{
  "experts_per_token": 4,
  "router_score": "softmax",
  "balance_bias": false,
  "router_z_loss": 0.0001,
  "head_dim": 64,
  "rope_fraction": 0.25,
  "tie_word_embeddings": false,
  "init": "normal",
  "init_std_qkv": 0.04,
  "schedule": "wsd",
  "decay_shape": "exp",
  "final_lr_fraction": 0.0,
  "max_steps": 4841
}
Below are experts of layer 10 (counted from 0) of a mixture-of-experts language model. Rows are named router (the router's row for the expert), down (a neuron's output weights, with its number) and show model dimensions 0-127. Each number is 500 + 25 x the weight over its row's rms, rounded and kept within 0 to 999. Numbers have three digits each.
After each expert's rows: "comes before" lists some tokens at least twice as common just after its tokens as in all text. This comes from a sample of Wikipedia text that the model never trained on. Tokens count by the router's weight.

# expert 42
router:436512497508526509474459488513507533526533476522527461472540486494551512489512477524491531519520504462512493547506487497495480474520513522481483511513468475444501513471505547512505517486476490442521490482505518546483507462498498507490474449484503473499501497518497464535519549521501531538480472483550499471512506511456515498479462533533502478468519547474520465478520502505486486520509
down0:517500495451463473544531487509512512525523495532520546512493493497510540551517505507509477506524478484489532493563543508494498524486490527518477476502497503476464485493478499469485531527485552463531486473469470488506480458478457474498518528510493497501420465488491481534498494490486491455517515537558503492477506504452515515495465481490509497492524510520541502525487516536473513498461
down1:491502514538481498485535536462493495552480484501455491471519480477489463492520514494490505477496476539501552493502466498493562518534509441544522518527494507497478523510471492491450470493527501502516488529530496489486498542500499487533522516516524475464488529476522558503489459525471531466489514512448505476439514491513468531491519492470515481459503540494475508538529502491490511505490
down2:507507499494506495530477453488534488505479484513475511511511497474495481498486548514466506519511559437432481467530496488500510582507526452469474504490459522518493551500493525512504477496493516497500546460512494506501520464512557500519447502507463488486480501496492515489529531540507542472470491510481527492519456518523508499546495502489509529486501522526486504487455504490519501477481
down3:471503483446481472491504516498492488491516509493545489439511495487561467507489461556472536504473510535469516541494536519512492498498481493511473481549489504469474461532491486449513452480510515495498506509480502483501523510508478491482554443517519543488526520510446485528524487496499456510499542493538528456483510499529542515550498503514493544487505500497481479512508485512496500507497
down4:509494485486513473528491518525495512528430477506489510523491480512481518478507484505507499539501510467485476512498490458506531490535461513534515459470498484502514451486440471525518481560510478484538512507491471548454480510493496523449507514543479524514461520545534512489501489508539477479456487540518542507480462472503496468487517470493511507488511548511507482536525502531511468487518
down5:460467505476470466504554524488526525504500494454551490483472507535467536516516502471487479465513532529462488480514453533497520507523528522461560467479512508486498521509485514473544475502510483504510464506531537514519502533500487565496533523507504482518506500526516459517475491507465456502509510503509500486470498501518467525543543503465528502469460475473472511495512501517460504481509
down6:474524541535502561485510494486455480525497494481541465494483506479531497492540515502500488486495469497522502538453527456512514496509508484480489496514491520481443496488515508498493501511503444523468500504534464540472446465505529527524487492502462520506516493533481496513532484510454512528505474521519508536494521468477561501467543525468497483484532473499478540532475481538463490487496
comes before: ",", " of", ".", " and", " were", " are"

# expert 20
router:503541506512502499489484524545453463509458505506520473472524474488536554492508484506498524515507436513517465505514499447479511498504520473512475489518490466448534510485508476484474518524506505506545530515493498488502530472514508528498496525476490461497548469535537515499537492501478524509490527477494554457489490480510470494490513487487522541519519506507499501535509492500419459454520
down0:489523494474488506527501483524452464482484546519460479532497500518474519474509517519484492501467537508513468509552426511528463504512459516529530445550472493517534536533509509527508448501476515494482511489499501523464474550515499538513457502492470513511570506484516509479480508492455479469514523524507484497479512512488501489499535526479484492470498508493508515546476487473485496513482
down1:467539504467492567497495454520476451498491505500524489499472487496489518514518540520518486466458504489505479478484507542494497483447529492554475536527521534492506500497494464542535524489523490509515507468467513517509504525505529476474526539529476535516474507516468485555499526522475462520464445519470524490466527504503481525492464466519501517468546496493495474508503484526499475494486
down2:514471469483509517463508472544459489505508475485461517488499481488501511495504537456507470496524501518506461489451538486485485533497513525526536508519480457433524524506549492501483521487471486522498482556473488468504522474483484525521475517511431517504488465504515510470511518488554478489528499476512486470508506527534536528505519493553486501540516494488502515496494504490500460508564
down3:515495485462497526490484514501473499475540511511448486507527529503514509518469491480483486502512524490505484461508496476478507506511493502557501487480539480491514463530517537517500492477521480499512468512509521452536525479486514512554492503490492487483501414538441516479482521513511520514482428484459480488519460517485516505521523447521517494545549500502504504529466533523541505485507
down4:507470499500507500503488512467482551482448500475514562535526518505506515522486500496509530527512488559486493483489438540506519532445510491467487509484518484523472480497571514449512447473485485516526508531442477504512478525515506500459504521508487484520470503505489512526561499511536472480475526502481494507518455476496487522519518525499462480506503515469514507477473522511486493527489
down5:493493472488512486494490459496511517475521534483492477475471490541535493485503499500484495493534475525521493550457542509522546495482495539473482470488482514510514520498463486490518493477499544489560496476545490497530540448516522505492455502486495498456495524524478460493523555526489512540521475501510531453467469507484475517542465525492487493477522487470509503556523524491493477522462
down6:498482480486465499505477504496509512457470493502435471479566471470531493469469479509490534536536471465544490529507526535531498510530517493503499515493514497493532483503494518476489460479493441497499512512469513527533522510489493495471494460505462495512529471489517505529542485486487486486513494517533502484499533507560511514460534525501565485493494533497512465467463550489480506500467
comes before: " |", ".", ",", "20", "th", ")"

# expert 63
router:480487508534517500498469459505513510513523486506536502473503485533507507473496472491493471493458478526477524523458477498496488525514505497466532523480458482475510521500519477493506511484505496495551504483497519540487479494539507516488460437515526490529504514544528482540556544507481530509475527518532555502501494509486458476476501509427542547472517514468496510511556507512459487492506
down0:510538478460466493520509478457459492463505564509511477548521467528494524525503495511543517456450531496519488518446441492498472495511483517531512486497474539488494484547515540488466519490504497482521510498465484480493504503522502521491499512547503521546467486549510533505519514544543490500498460503506504504494446497507484515495462527522493466522504476518496494474506514468498465483504
down1:509536522536500475478490498508467530463473518523451479526478550497503483527502478499499465480515520529510502525466555504467467483515481475499515481520460497487475511505541520429514529526430505538541486486478542518498475495464455527518504533490516487498499507465486506511506529462500508468501499539508489460514528529477531498531486479494456521486512506499493480505536530486524499516533
down2:514518500541471499476468495480493503521536448517523542516478492558479517451521517485491461506483487505490519507530501490489492532458521519456510488535462503491490525454506478512494463516506444493493515487520499471469503495507511507516481501541506538481472487491513542504453545479483498548515544494556486459498454487521567506524498499488495516496507472529525487497534483501482514461498
down3:510491511458477546509501492485457484538548497474536479465524492484510511508544448514465528503540528493495474496478496439508511465489481474522458550534487493447508497519496559517447508492517506492521491499553492484507479479511512462518510544496479516484499492496512496511481536485463512536485528507498516495543519485511527450527510475532519527530501482489482510466490476525513494482476
down4:523499530505489508531494470485512550511501528518503505459537535495473538518483448510489523491515550531469496478507546453452515496480523476536480516508506469483513508494480509496507477447490500542500510524452529479489511472517521518502476448524491477533507474520497439502491502520503457470526505521535486505482494493513495502520463497503491453522480510509541515455550485474478552499506
down5:539466500506472473423493500511485531480470457478468515527512486507496494447493488507497528489484541513542511523509525450506496514545508511537471495473525481457505502513501506484505445492557509550505486497500548492505530485471493520511491464462493501493491503485493549523474480518490458481492474536556475539502507483540517495493524501503517485475564521470491495514492499511491484483519
down6:516513496533493495496462488497468488487470460544502487549484489486506524511528573503535520430491448472485478503489510472564520519516516484483523462498526525494515504496486456523489512537495482483476492521508486454511496520446504512488517507508479486541468496515481564502506506515514514468499501547499523472486537507469492477476518512471507450501518478502515473516501514507481545535482
comes before: ".", " and", ",", " in", " of", " to"

# expert 27
router:510464563529541529516489489509512491509503503518531490494509503504532490521506517454492479488517489461467522498516509505508506493507522521526495513474503503491531537445492462519502535509422524522530513544518556495507470461479489485494487483521504488480495517510511466486485490497516523493480508506512499452500528501476488473465464495491521493506526598495533525549533508476465470497533
down0:510510534464511490553549498471555512484469486490511490534481495469482544480498512462493527538488521492499521475525509472495489508485493493517555479500447461505488483483513559503499501492473509498458495510483511481492445472483509517476510493532514499497474480497454492533487493514519472489535464496505547513504535496521490490529494515537475494488521482544531518461533448558529488476475
down1:519483492525474455526514443487489540484491503505550482460487500545518528512487483450507479483502509492520526497509533526464508510493492527508505494520522501539486463508438520548472527512486439537501510474525518535482544507498508487495474497464500478451441474509531522496510469552476498550490512480538480497529491471464491539479500491499505520504517506508532511503500465520492484521496
down2:501525540530482473480461501543496470468502486473453544514479518472526490501494534526521519493553523502500489504478525540517478487456561498501516475489501504529503483508480497471463520516488417527527498498505485499480493542479517550503490494507486446503466502499490506485447495510499519482491510486503495517503509524529479513483532473525527531531522509528450503482501516468471464463547
down3:501480472480476481532503459497502536488512560498485544479503463491474476549463541494497507505494440498501466515518489495499502501490511518460533525478458494526498489530460455491514461490467506540522491510508497475539525527475479500511500520488514475500499488509563529516486514474547506530479523561522531488494538505477480465460506522496509493480461479509509469524548514460475510496507
down4:483489475514501515482552511499543551533497520484536494497461463547493498457497478481544443498476508492472465517523470482502517499544479530484510475529523448548513520529535462478503506495514481483517479506494477491505501521499501495484501484471496514511514539512488535479500515504445560493525511533518510502513425473530481506471468483508520535495523465498503499464491478488513499523468
down5:492544457525506527524503542484520456494483510482490516525487467510507504496470528517490509544524552498497506473519460505525533467546501494505459494490489507520503545496555491545502544496467485465490490480509527508464482508511526502464496499469475507482521469494456540518466501464495491488518512519471557503514476532487506489514487448479443521534472474532462503488498471497511525500530
down6:485525517452499485473506484494515489515491496545490543507477511512488491474456508562525492513488491493520504513521473494507484475506494504521514468490503542493486497526528446489529448548502428498516512449493505483461545473508486467499542507530514448467480550520483520493536521478516490516540479505535489517534480508514467481511535522506484475499485518491505536478480478546498455496502
comes before: "s", "d", "ic", "k", "der", "t"

# expert 28
router:454510528520524497510482541496524524511470525487505489487517488515532507528516549514513544497458501467465495484485532471480493508501540503496486499506485505481514498525562467466494511489415512489509510504518508515465514468508474461485509488477492489506479538501542454506558450490476536504513499477502514482453482495479474534504485530479511476501515558481527514482561503506508477523520
down0:530497469525517508461526551493461506478520512511477501566475465497541555492502488470556506479515468507476495463511479494475456522456505505507495500511520523479490491549506489488500518492470501476479479524496520481503477500496520555500528456468497549491485491509509476482492529456505509517522490481475488524529465502519541486461514471501501554491489508473480507519501578493484494505473
down1:534521494489467473534476476546515500470485488505493518507509519513542505452518490451514477475532492518493492515549496513513488477482519480465523486479515451444480477468455490540512458495543542501530522523525469506514514479540512492487509467521515475521456543501534480512489493532528469502528477480501534482497458524500490512537509547496495465505511502483536511460505480453479513504518
down2:454474520517497506508508491485545472486482509474528496471486478482456493534462470509535520454474496481492506496532535529517511503505490506526513542512510540453527512458486501505454511529427503501494554523510465489498506562494489460477515513503508528492522528494467454519494485494513491505470529487484490477503513475499535545516547518494511513531543462502533475475484525503485493461484
down3:501514503495537506536503505475492502483493502543455495477527519521441543533468485499487534531484526506498503522530477526507509481491490500477497478490468463491481513535467463493510459503487457511547438511522502489507520470517507515479491499448517499498506455506522507537526544489566505476502504493509517512554476461501485516523509519438494480506514461490520503480525508513432518482514
down4:510538442473463484479506480478509519536456473492472520524507533459517504545529506481479461536504522508457519521518531506445463500515524503521546490481513477523476516477480510464519524503478516494481487471514465488523504493539471500463478530494502510513502560483521517508529504506470470500478500485485522519494463513519544477488527500469529480475547464517518493505476496487487551549479
down5:535461529524464472479512494496454493478502512511442519514508535529481522481487494523536510473491507534512470474498450463467487502510525518501498536534492511466522505494487507525509501505541525467509502516481529521471533489512478519506480516502529498453494461522491515487453557508514473490538513537517503515462487495477491533448498528467526513516526536500519468482504433508463498477459
down6:490456519518468517530540523520515480510522561491494481507520503477502504490480508508524452493529459510517532524522507497508463508511497536520485417495483455516521507487544497517543495487546452495481479525516524521499483502474515505489479507499464481478493488509454535455489521474505491506485479482532519521521464486526474519485512466499498452501500548457559468506490514513501522467510
comes before: "\n", " The", "er", " He", " In", " It"

# expert 25
router:468497488532520538498474473552443507518486480527517504490495491500511480463488483504466507518503452503457529510504530484480490516514490477496498555556536517481526525474516498513518528510470506474484538534562502531515487504457479487514496487495543467509558468515501509537548514508487499512499509489489464509479490500489452469456471531510484529538526480505489469481542510483479466489498
down0:501464515490530509553517468448472527520520519494477501482482489527524494481492551531496519509483516522479544521482523523491487510490512497531475511548481503488468489493480451538486475491531519506481505483500489500520497565473477494508477474463473522487495495538515549481472483523521491487522519444513494476549503509498523515414511501478497471514493510515494502528485463469546487508455
down1:509504513490519488493518495463478502493551507466456544502499547481487478475521491498533550492518533481456492505463514476490454455500461470503494487526546538528509439522479480539496491527517472484494553506456520509526495511498511511471463482526451537496479536521508522509502497556504513492496494474488501497523551504503511503512501484476512500523492478487514484486528481481521455543454
down2:544512485519466470513447486533538528475519507498507523510511478503514484516501482470537474517488515520506499531490491496521508490533522508481517513453488463528503442479501440456497513512531425515516485495498498481471480451511534506444513471499465496484484501578542498506505501449503474523482469512538514494511497487519488508544509496492506524500536510502472521473527514495512527520514
down3:507514521515488453486500521489493528473485502514519485481514471491452423556473496540468503504531504469485533495488504481515514494523502512518507476494482470501462491513488526488504484507546472506532496508473497442501466489544491489482494517543474520504523528526499511501525474524494531475559520536525519506499465476444503521467491530505542471533497471475493529486500545451472490524519
down4:525553476489505504494471504544536484483485481483479503533499502507524509520476490471506472466471494480478495508484512490506567479512491516468522518524489464504506495497465535522485490532487469498493488520537506489553498497438502457556493503478487514503524494467475525484481542502513505518467506502527494483473477466506467463494488479527577534508547501517501447566496524486501516485502
down5:519557484465482511468485529512457512553473527536478510499487535524561509501503510498491493494516518460522553484504488474492496491526504481507479460497479537476499485489489506482467559522444510522529493491515518485511505432522503494480504501470505470495492523515535479494476509522515530471534476504518513558488517543512463501515490519518490478465494502453495457508518498487471529449491
down6:445467525511494506486545510481500529495502525474522526547484498472508478490490498512530472516515487546530533481491450520466486527473454483495498497486483516461513494498522529500515580512511560520497468498497483483508508480488536438465517500499453514546491527514486513485444499448503495470503486508469486501518507531470522521525487453494543496529499502487504467498535510504508496517519
comes before: " the", " 19", " S", " C", " P", " O"

# expert 34
router:458475512536481529507501497504499522536455452496520505512506475508500443489460516502494479516460487472491501512516503459487541502514475517458511532491516461460509489486532509514496487532471483486531435505518519525475484486467487474497528534526538492523540502534535490527519495533497519501498482493522529493471495508455453440496483493479507477474542508468540529488522529521475478462497
down0:487518493491476503525531491511495472536522481535500464537512513473479498532476490496491529475485569481486497521498533509476481520526491508500533553549488450527482520486513496504516422500483470485469529473501469496507520520445527484532509535530470510488468495494483523474541515493476494542497504539449475465500532500534492495496540481490491508495532508477508474470512519514491457504461
down1:453519512494477500511489502454498495463484491539508486478466483467506521471502558512529489527518470506460498516481563548510501494508480456492510517503516539512517493532524437519446515503492515491503498515488470504485475467502511515504492512462437536492519500465500504508506475505483494524531492485544470503499560506490516473465504496522526474511469537553502543500501541470471504499520
down2:495509512515502529494501540523506490492510475475498523496476514506545496529475494496500513550539519559476549529498514536490508480484491511485483552496446462492539495516488516495467503470535490500572506512478535462516503531474485510489534467531497484506512478532510504487493471514535483480533470508451489476512469481506469477473466521516498442509481502511478486423471522490489504514484
down3:533471498487469510540490511506481521476515518556470489510478542503503471492527449478483487498488506480504519489548520485472514492450489466503459526491468491505494497490493482481449534490502531513504493552504483494509470463520474474525518494542513471520500425500520495488466524473505537483476510558509471524482523489526551520557522502511520454520538490506478501507527478485512501493525
down4:496524505517540477465478493510496480521494487488495505527523501478485480560508501519518484489463510475497453500529470506526476413473527493508524507469498472495542507470508487497520487448499543511494537548530492442511489490469500510484479480493531486478499504467526491529527484506461538530505460509507459555493496500509458526500506519535474508498473496534516517505544507486526483541467
down5:513433536517472528455486553478520466552472516542480491504473491524496515512491537469545523490486517469511511473495497478499482505513525476473492521453506548484518507545443468466514508531482514468518492543530466479483482473498500509512507485512467499497494500521515489520483466486515495478537494487483487520494509513501508489503496544512500516525474517477488543464528489558459461535517
down6:533467518508477462493468531490517507480505488534488460460509516541470448526502495499516492497504521494493501498503519533517549498508466508485504503529499511501485495501440507491477457445491480508476502468464512473508514465556508510486532553484474577480519472535534521471490549483498467512514490490541509474559498473483524494503502471497490492516528534507533483464511497515480496524476
comes before: " of", " |", ",", "n", " 19", "ia"

# expert 13
router:484504504517507479487514484495491480524490465499515497456500481538480504515504509529506510473511492495444491561487522489495502519502474519457497548531492499468507474499536500485471506456467532482541491523525446533491479487485446494489476480500500556504505484505569478478528460436493522508473511507479493526478477505455487484474502522477564510551517499469485512514505535498502507486531
down0:536505543513533540471488481519517544458461517464487468512463509491470519513472430525500473502517515480494504489524490529506516472528530518502469475478470479587534505490488466534498562506529473497478517488435531523502516504523514489500523508492490479505512484510475464505468511487499497490493493485513517506528526551477499509499491512466499470483498498477498545442517474492504500502520
down1:532523499465511491495516504500496522523524539506510466464506467505477517463525503513493480473513481516484485470482569496492530475486536523504527504506494532444503473498513531505558530507478495506514505508508533496512487544458493469502474464533452513533481494474460491476499533500527505485487521506495438496499495496507508521498516514531502512524497485536526500472467464461566482441455
down2:523475454451470488486483480503524495513492484513540465484548482460481536472517536497510525510517486508502463489534518472487511513488484524492469500481493512430523518515474510486511502508531555494526509569453483478489492508483497492499501542493503501580511461480534496487473480538500508508466498485550480480496507461521511528510492518464527477492559503493481505538506501484489490484502
down3:487515534469454493531508486530485474481486523428502481515468531482556527494518531481507502523464501497537504536511451535465484543525501492494514500470532487530519481488515456502532534494497468539494508484467505496456455476522499533505475471561483536496478493520470547537505483519482476499494489533489514490509501470488496473469470524488542511488510486499506519519521464506526481523518
down4:478500487547542502499501513526486542459524515493505530495517436491492509447502479477502522466466517492476513462504494502540464465522477515517477471492506493451524475486504480515531530493493491511505431509514480537514523508513533530539535515511523504520532545508467448490457501495485533488503542496517513496495495533560521489501504479496474487480485489496522477458496456460498535513503
down5:482518477551472502507521492496438490477514499520512512527498569513534525486491527479497560471464482487510512499502484475488483496483474411490485488493531486525487482550457534530458495471503509496502522469509510508467491495486492527472492482480497522480526543509478467492485496510518482544524501508486479492507495504532486529530506570509523471493473519532471500475523494516487515540469
down6:512530475485505526494463493548507516541465489473508532521520494477484478492499551518513496514497508486474512504513495528531494483502492459441525482541453472530540478508526450496524469475472514497495497534487535526511532494482532510541480522534488522516507485484461492507494497504541506546503497470455491466493518454524541488480488550436449512495473487506519466491501498496485517505470
comes before: "\n", " The", "er", "ly", " He", " In"

# expert 56
router:471507494523512515534486440528472468541476502487505476530550473524525487482501466485519508482528450514491487547451494482449536512517498504499483518562465491493507506509522457499482505520503500483538511513549522534458493489485517471501503507461505457487519510518477506496511493478468533518511487484473471483527499540494462498465479548470514491515553520501485499487537543479498461490498
down0:474520485516495486531495525451543480495527502495565457520501479458535457516539487534511520483480506482499498491535501498509523510493479515472509497514476508530458529544496494490455453501485496510511543514474485493507475567500482564531490496506506518496498548472462535459482496510535521492510543463452481503491488495507500520519519523456486480480505494460501496480486508500529480497461
down1:493497511476496483511478512474492490452510505472489491536524521506479485524490462500536504498503457533521534490536497498508493487472484493545523545501495527527435449483492531505499477491498470464456520441495470496535496573519475479508532544510562489542504518546449487480478518480536492498527522487463495536522490497502517477480495504484476508534496507477494501486522502525533483485501
down2:496502498522550466498504517486462490494485475541522455524504446532498506497520507502510488497468491524527487523459474508485434450506460499492504476502561534465495486450467494482499515498523520490533530531506479480532519553507493534500496516481515500506505472485495547488521536507491482481475463544490489472455526483467465492505551480512508513514538475510526509521511476552498517502486
down3:527497496538452527491554474486502504480542519521492500522497471482484518508503474484477506502480521458467531469478510527496470472494512497481490472539526507509525493465514491491517431488502472515505548470511480523543496538443502498517505528506485539460507486524521515475513506461496488492482519473516460537516461520506468511509487472507528517484523526502462472517527502506588468515509
down4:537500464489522475506537487478520518532474486497494501484511489501495506516515491500534528485476505513479530490432428476500493532510503471497454511540549468516535461512500515536498430490476495508511507487501492546503486530515508485513542460512465526522489502516507565502517495519500502481515440487483500509515490515460494464465561494478511491491498507506505462548497495474523531483500
down5:504474523510493502519490515510511536480520484493502510508536480530528513490533481539517466483469509526467515488488484483473495553529494451475461486526491513499477482480481486489537470444505475502523478516468485504500559547517539523523467471505479494495461480483492472503496481516510483490498525460527591523515485523482460530494525504511454539513463510482484490510495505459503550503517
down6:524515458472448514495504498535501483526524476526545542541510486491507507470481459489497521492477457520489507472490515532483495492492477476483456485480486485448479505488522549499491524516503531530497567511519514473531526529528483524490474500487521543452495494475503485529503497534539515515463454484498480531504486525526474461468507521527497528501509474485516502478505518511424516524493
comes before: " the", " a", " 19", " his", " S", " an"

# expert 33
router:492498502500522516536520487523461494520499540476493447480488491514543519470520490517470517508518444467477512499503497450512476509478501515463494495482492455466486501510552489488453559498472491508512481514524552518517451493506462498457505501470522490472499492525504488495498495476477570532508512499515534529494525451485475480475486522477517512561519518505492504493499511513434518498524
down0:505516527483505542473464492476475466503510463462547503508512508482481540543497502519496512495512548514487497459499509507468483516534498539502476501504488536512471498516489513465462482492520506532509480523458489511481491485530466536435530521469517497492465510490477444498511546473497564525522492542481546483481480516523520529517461518519499519521487485496479437516485507505462510523485
down1:515533519499536482480502530544515492503495489494506555520489492555520533465499504486453528508475521498499503465484520496489518474453484465518475531523495547479510509451501481480490495481516495517476508505449465501466458483527477469469536541513516481492511516493522548526492519461458451458537487510509480507481494525462490502515508470478514479502484488516518520479509551497516508534560
down2:533491484541513474509468502486493542496464488490508457528480475491475528541474478510468482497498509484544514517532534481494488427512506500517518493483500542531506486479492508479475534502520482486475528488526510491489491478498515519492495482515546500471503509528469500520485507482479437524484469516530548515549496556483479495517476553478469518501472513464525481518495499569498480448512
down3:533530497476504483506496524483554484496501495492523514445496493506445492485477523474476487463506521515490513518480491512500474522462509483453500474521457488532541451515466528562512445497522526486522522504437515562504489529509511522487491487515517470475508493476465516504504504504495532520526524499492538479499498517509459498529498529509503471508530518494494441549477489543519497479469
down4:503471517533510484487504513498502491468483578492527459493537528493519528471537478516468472509498459530502490471530529494509480465499494545516520520475521478482515490496469520487514524457476489494488515500475535527521519490517455509516450509487535526546454532504497458519448499487497491486467493494517534484451522516490473490476529522523484519482524490498460501460511545464506516512539
down5:482509445510538523481548484482506519535498492470511541513460508503515480484477493558507493517526484491542535483492496487503540486480508505465505500517499507543450543489503511522489502509530501488495485483503460495485501500457493524455536533522487494466523557488510522448493520513520469448501493463503480503495511499487542481481506466500510479487443543459517484532540502532486464479530
down6:509505528538529498502485520478530540504530522438503485488507535489503451511459511462485525479477470505527483485558498477459495460443491508466498521468485556488517503470544478495505518503511513498485451503510507526515495483532530499529539511511512506521472480526495554467517515542528520511504483453463476503533487504504541475491499526481512522440518484502503497465518490485501477495480
comes before: "|", " |", ".", ";", "\n", "=="

# expert 17
router:488466510483507494488516541513500494561490523475509488509472464484513484486494471519496503485499499511503499491493530470498499506498471511497541501489552506495509446513533516490528518478484531472570451549509540550501502467533517483484498463489507488524502476522513516533488485467487478514486502470546516486480455504487459470475451504478534545508560524480510505516506519497484504464561
down0:497530488483515490513511535525516522543481492449518510516497530445529489484502523499515487522498482545480525530502480479501487471502472454510476446489503508495562534505501521510506477489510476501474495522511552469520510511468504508570499445482448523502497504507504508443521474499492513507497504509491506494483454499499488482523479528500528499429511518468554532482544491503482519465480
down1:496516530521462475499516544515482491496550450495504462476537509525499485504506534495510512471469478466482488517502498501491509485519526515476500503464482517531519499474520455491492537557519531494474506481502490493446497477490539486495532530494492568537478490499458450486494451549498498532508455520493487464477499501487479511467515486528494496505524501522489537516518461563514522534483
down2:547535550497451534505517484443503510475489496527531500483511497539480512516462482517498495486535486526514527543488462488527502493488544485482499491499487470517472496537491527480497417463509497478493494465510469494510468559512512492494495512548468496510484481500493514532511487483533564482514488523495520518502517451497465515490467474544491480502471527493490509491512513533524521457488
down3:497490535477504511506486466472501452501460525530533465507518521543474456501473491524523485488522469469503518503504532505480501499512507540505491537499497503513471484468457467509495505435486482529478519519537503528506499441485493486492542518522459486513576514480517510498508492491512508458546519468486496523509491507499519515545506509520515512468481473454527444464548481492503509527512
down4:512505499507462525513457482489491529501521508491510490428507533456523511475524514499509502509492480562448525515538513504517502497483488498468460492549482487466527498517493504495524451505520486508468511545546497492476512462464482526503501525506470497518481498471508526484489523488513517464537497486486529499484469517498508553510551464471513447508452499513506534492507527492481540454463
down5:488504504471488503504528487482487506441505492482530524483467490503515462494540486465500489529481511498525523504502484502496475500507543500479502480509483507469544553491467478476480559460470519509472532482537525506493503493477467507490503507560500512534536498536443486473506507470519495503530483534491498482515548488507476486516476504512476468531484510508455557558521531498513434500509
down6:495505512461501491541514488488496492511481517470482489524479559511533548534558513510549501479500506487519504489500518494508478481467485487471516478498490546509528495544490455497489508499490533519510508489516518501484495461475511493502483452526513481467505510522531568535504520526496406506510498472470498481488500495465501512486482495525516466491502463559501454470514510505472503452528
comes before: "s", "ed", "ive", " of", "ion", "ing"

# expert 59
router:460503519509537507498505485496485518494454549475485485486487512468502445509490523506488526480566495487516491518457489481462514500529515511524556536565441483527526478507498453497470537515464501459511490487528497526510480491487496478465484476510525533519520502536499439521542485481503510520485497490516478476460511492507495485496489509480530488499497521481506503474546483525482490483561
down0:508474506541491495506501502475500455542495488505539508503499530485491484503489489483485525489486493511465444489523519526478470502492489488514508515510537559521504509473535466533526469528476506509493463506472503472496536493503525494537459444509562516519525480506490494482479517531520490500484496484483451494477484478434552459526514477534506521562482523476511469480486531532512499486540
down1:511462539494514475478504526528497491562512525523512457508534499498494514536531531450519498518534507500517495562493487501465484481496509549515497451546507477509482522465459477511470505496510487483494472497541500496524529471486463468497478470478491534510541491540464485494511514495488519498529503504507516561472502471468522492493483516471458511488521513518517527479479492472501473435468
down2:502477474499528492509451495471528507481533455562492507524516525492529468489511454531477498507487467510507537494539549480472475507510478500531518474516518532454508488518469518521463478478503526441496488496521474483484519488540485478505499504485484526530492533544504510499473489541516510537508518484461473521499468524532513521519515522518480483500520498450494474485496481465539473523435
down3:498501513483512500514536496452567475465553514489522484499449527496502514472500516506494493459462499471539446512482493473512488539498505483505511535497496500466526516507491529523503442485465489501501513467500538498458507561492478492526472510530530481506522526478462495518495523497489479520483474507504532480519477500469495544482477473466531501533507499532461526482500533495565526472498
down4:483496457477557547482534459489478522458489510490502489466521521497511528533534483469513468494492481471497500452453480471537480528485518537442492510508503497530540512516527500521555483499482511487479491471468460524518512530546505502515477489497484495515460451451500531510481527488529484482516498517527508500493542470532478497497492505511513465512495532473468520534522497514533483537499
down5:540474523508486479468527495554515468537472471543496508519474502525476459482496500489464504481535487483470460495492511479504516508530519500540538484532537517525525553499519502504491501514512490516470498539492480524485547537529475485531494531466488472502501472485489539495522499470466540473483444466508517527486492477460487503468525474486543534526478473512501488512478455469532476505490
down6:539500517491496442527484502495509513493480503476547451459556526526483499495468526501517497515478526496516501479447492495499538545480489524467478500542525510481500496484469539533514470497525545494476494502533491505498462526521499523541554472504461485475483500445468560502463519499518509525506520549514499498474452525521485488469503508491492499473485459511512497499495513499529469485476
comes before: " the", " he", " a", " it", " his", " she"

# expert 50
router:512518545516482507525485493480498534514484488498476517506495475547537474506491473483449516507524508512459490490466519462480481503520508528484546502519519505462481520477499488511474506507437481503520506516520510506501489460529465488487482445503475497501565463513543485502502491512500564501507501406501479553512478480507486474501511515510485498527529499492490529526520482536468481453507
down0:475538472493516504454478502524513491557506479518487511501528464504542477475520481448474491524477480483488443519456501473505536527477486522477495528491498484482477500519590519499517516500465480471466473448537473515492479503503511488489515533491495510488516511479520542478539555529519553509509469549506500478540496515485493492493513506501482465518502469478527484510521496500530492504506
down1:481501524465496513486471546479498507514499498490531456518529508531542483558491515491523509479457496492513492495532478486498495482511505475476470511520485476493446518526484501458506477511478512506500481553479521499480499473483522516544505538468514481471421505491492495559509498492494545483510504495502500479519503468566492521468521505504515464536488484529479513482551533488541443501513
down2:503507546507517529490461497498518455499466499485485560507474530528483519510491546519508460478468467500506489527460482445503513525491488493483541490494488539498535546505529506507482509491496521512480520469515510459480472480473542535470510525490517531512503507450436462490501494499447509474486497522502502466512482525511495543476491510512474501528521481514480515516460532525459517548530
down3:456502464554482516470502485450494523474519523453527481520498549507472518459490531532511474513486500465497551486513503456498498514482477519510502457462474472502480507485504485514496532496566485485501484481513502483473488534466530553497502478535507513519504530519488482474470508492518504473511482484518492496490483530523488505566512519449543463484537505533475535539514489495485491527505
down4:492513524514507550481502494528535459498446430481510497500489475498554444500505479503510479477493495504491500506511505527537537507491513531488510442486489520561498458464506528497524489501511502501526498489479464510486531510498509530494518494529541490460495518478474503526525532479511478488489493443481484511507560517502483494512489472503465538476535543504502555453501520482475503490473
down5:507492460464522471517476485487491502478478518503496523515464474503421500469503488498505544490498498492474523495495470514462525478492514506552483500462502466491488505521515470504527550481513505553510512482529463496499484481566514484532528500523484497487478468441496503500501493521494467489468504571486476502485530529497533509540466493485498476501538532505543514498526504474523520526551
down6:508532534478472478477516470456530506488529504522492513511525496493551511493509502503504454481505478528500523491503532456485456531501528519487529528454550447510489499492492507478545453518445504511494498543488505492511520547540497510489442509469534479514482547517488490494462494518481496459502520509448500526527494458458504500509530517513507543481484474474503504483471510518513473525491
comes before: ":", "=", "-", "ct", "at", "ed"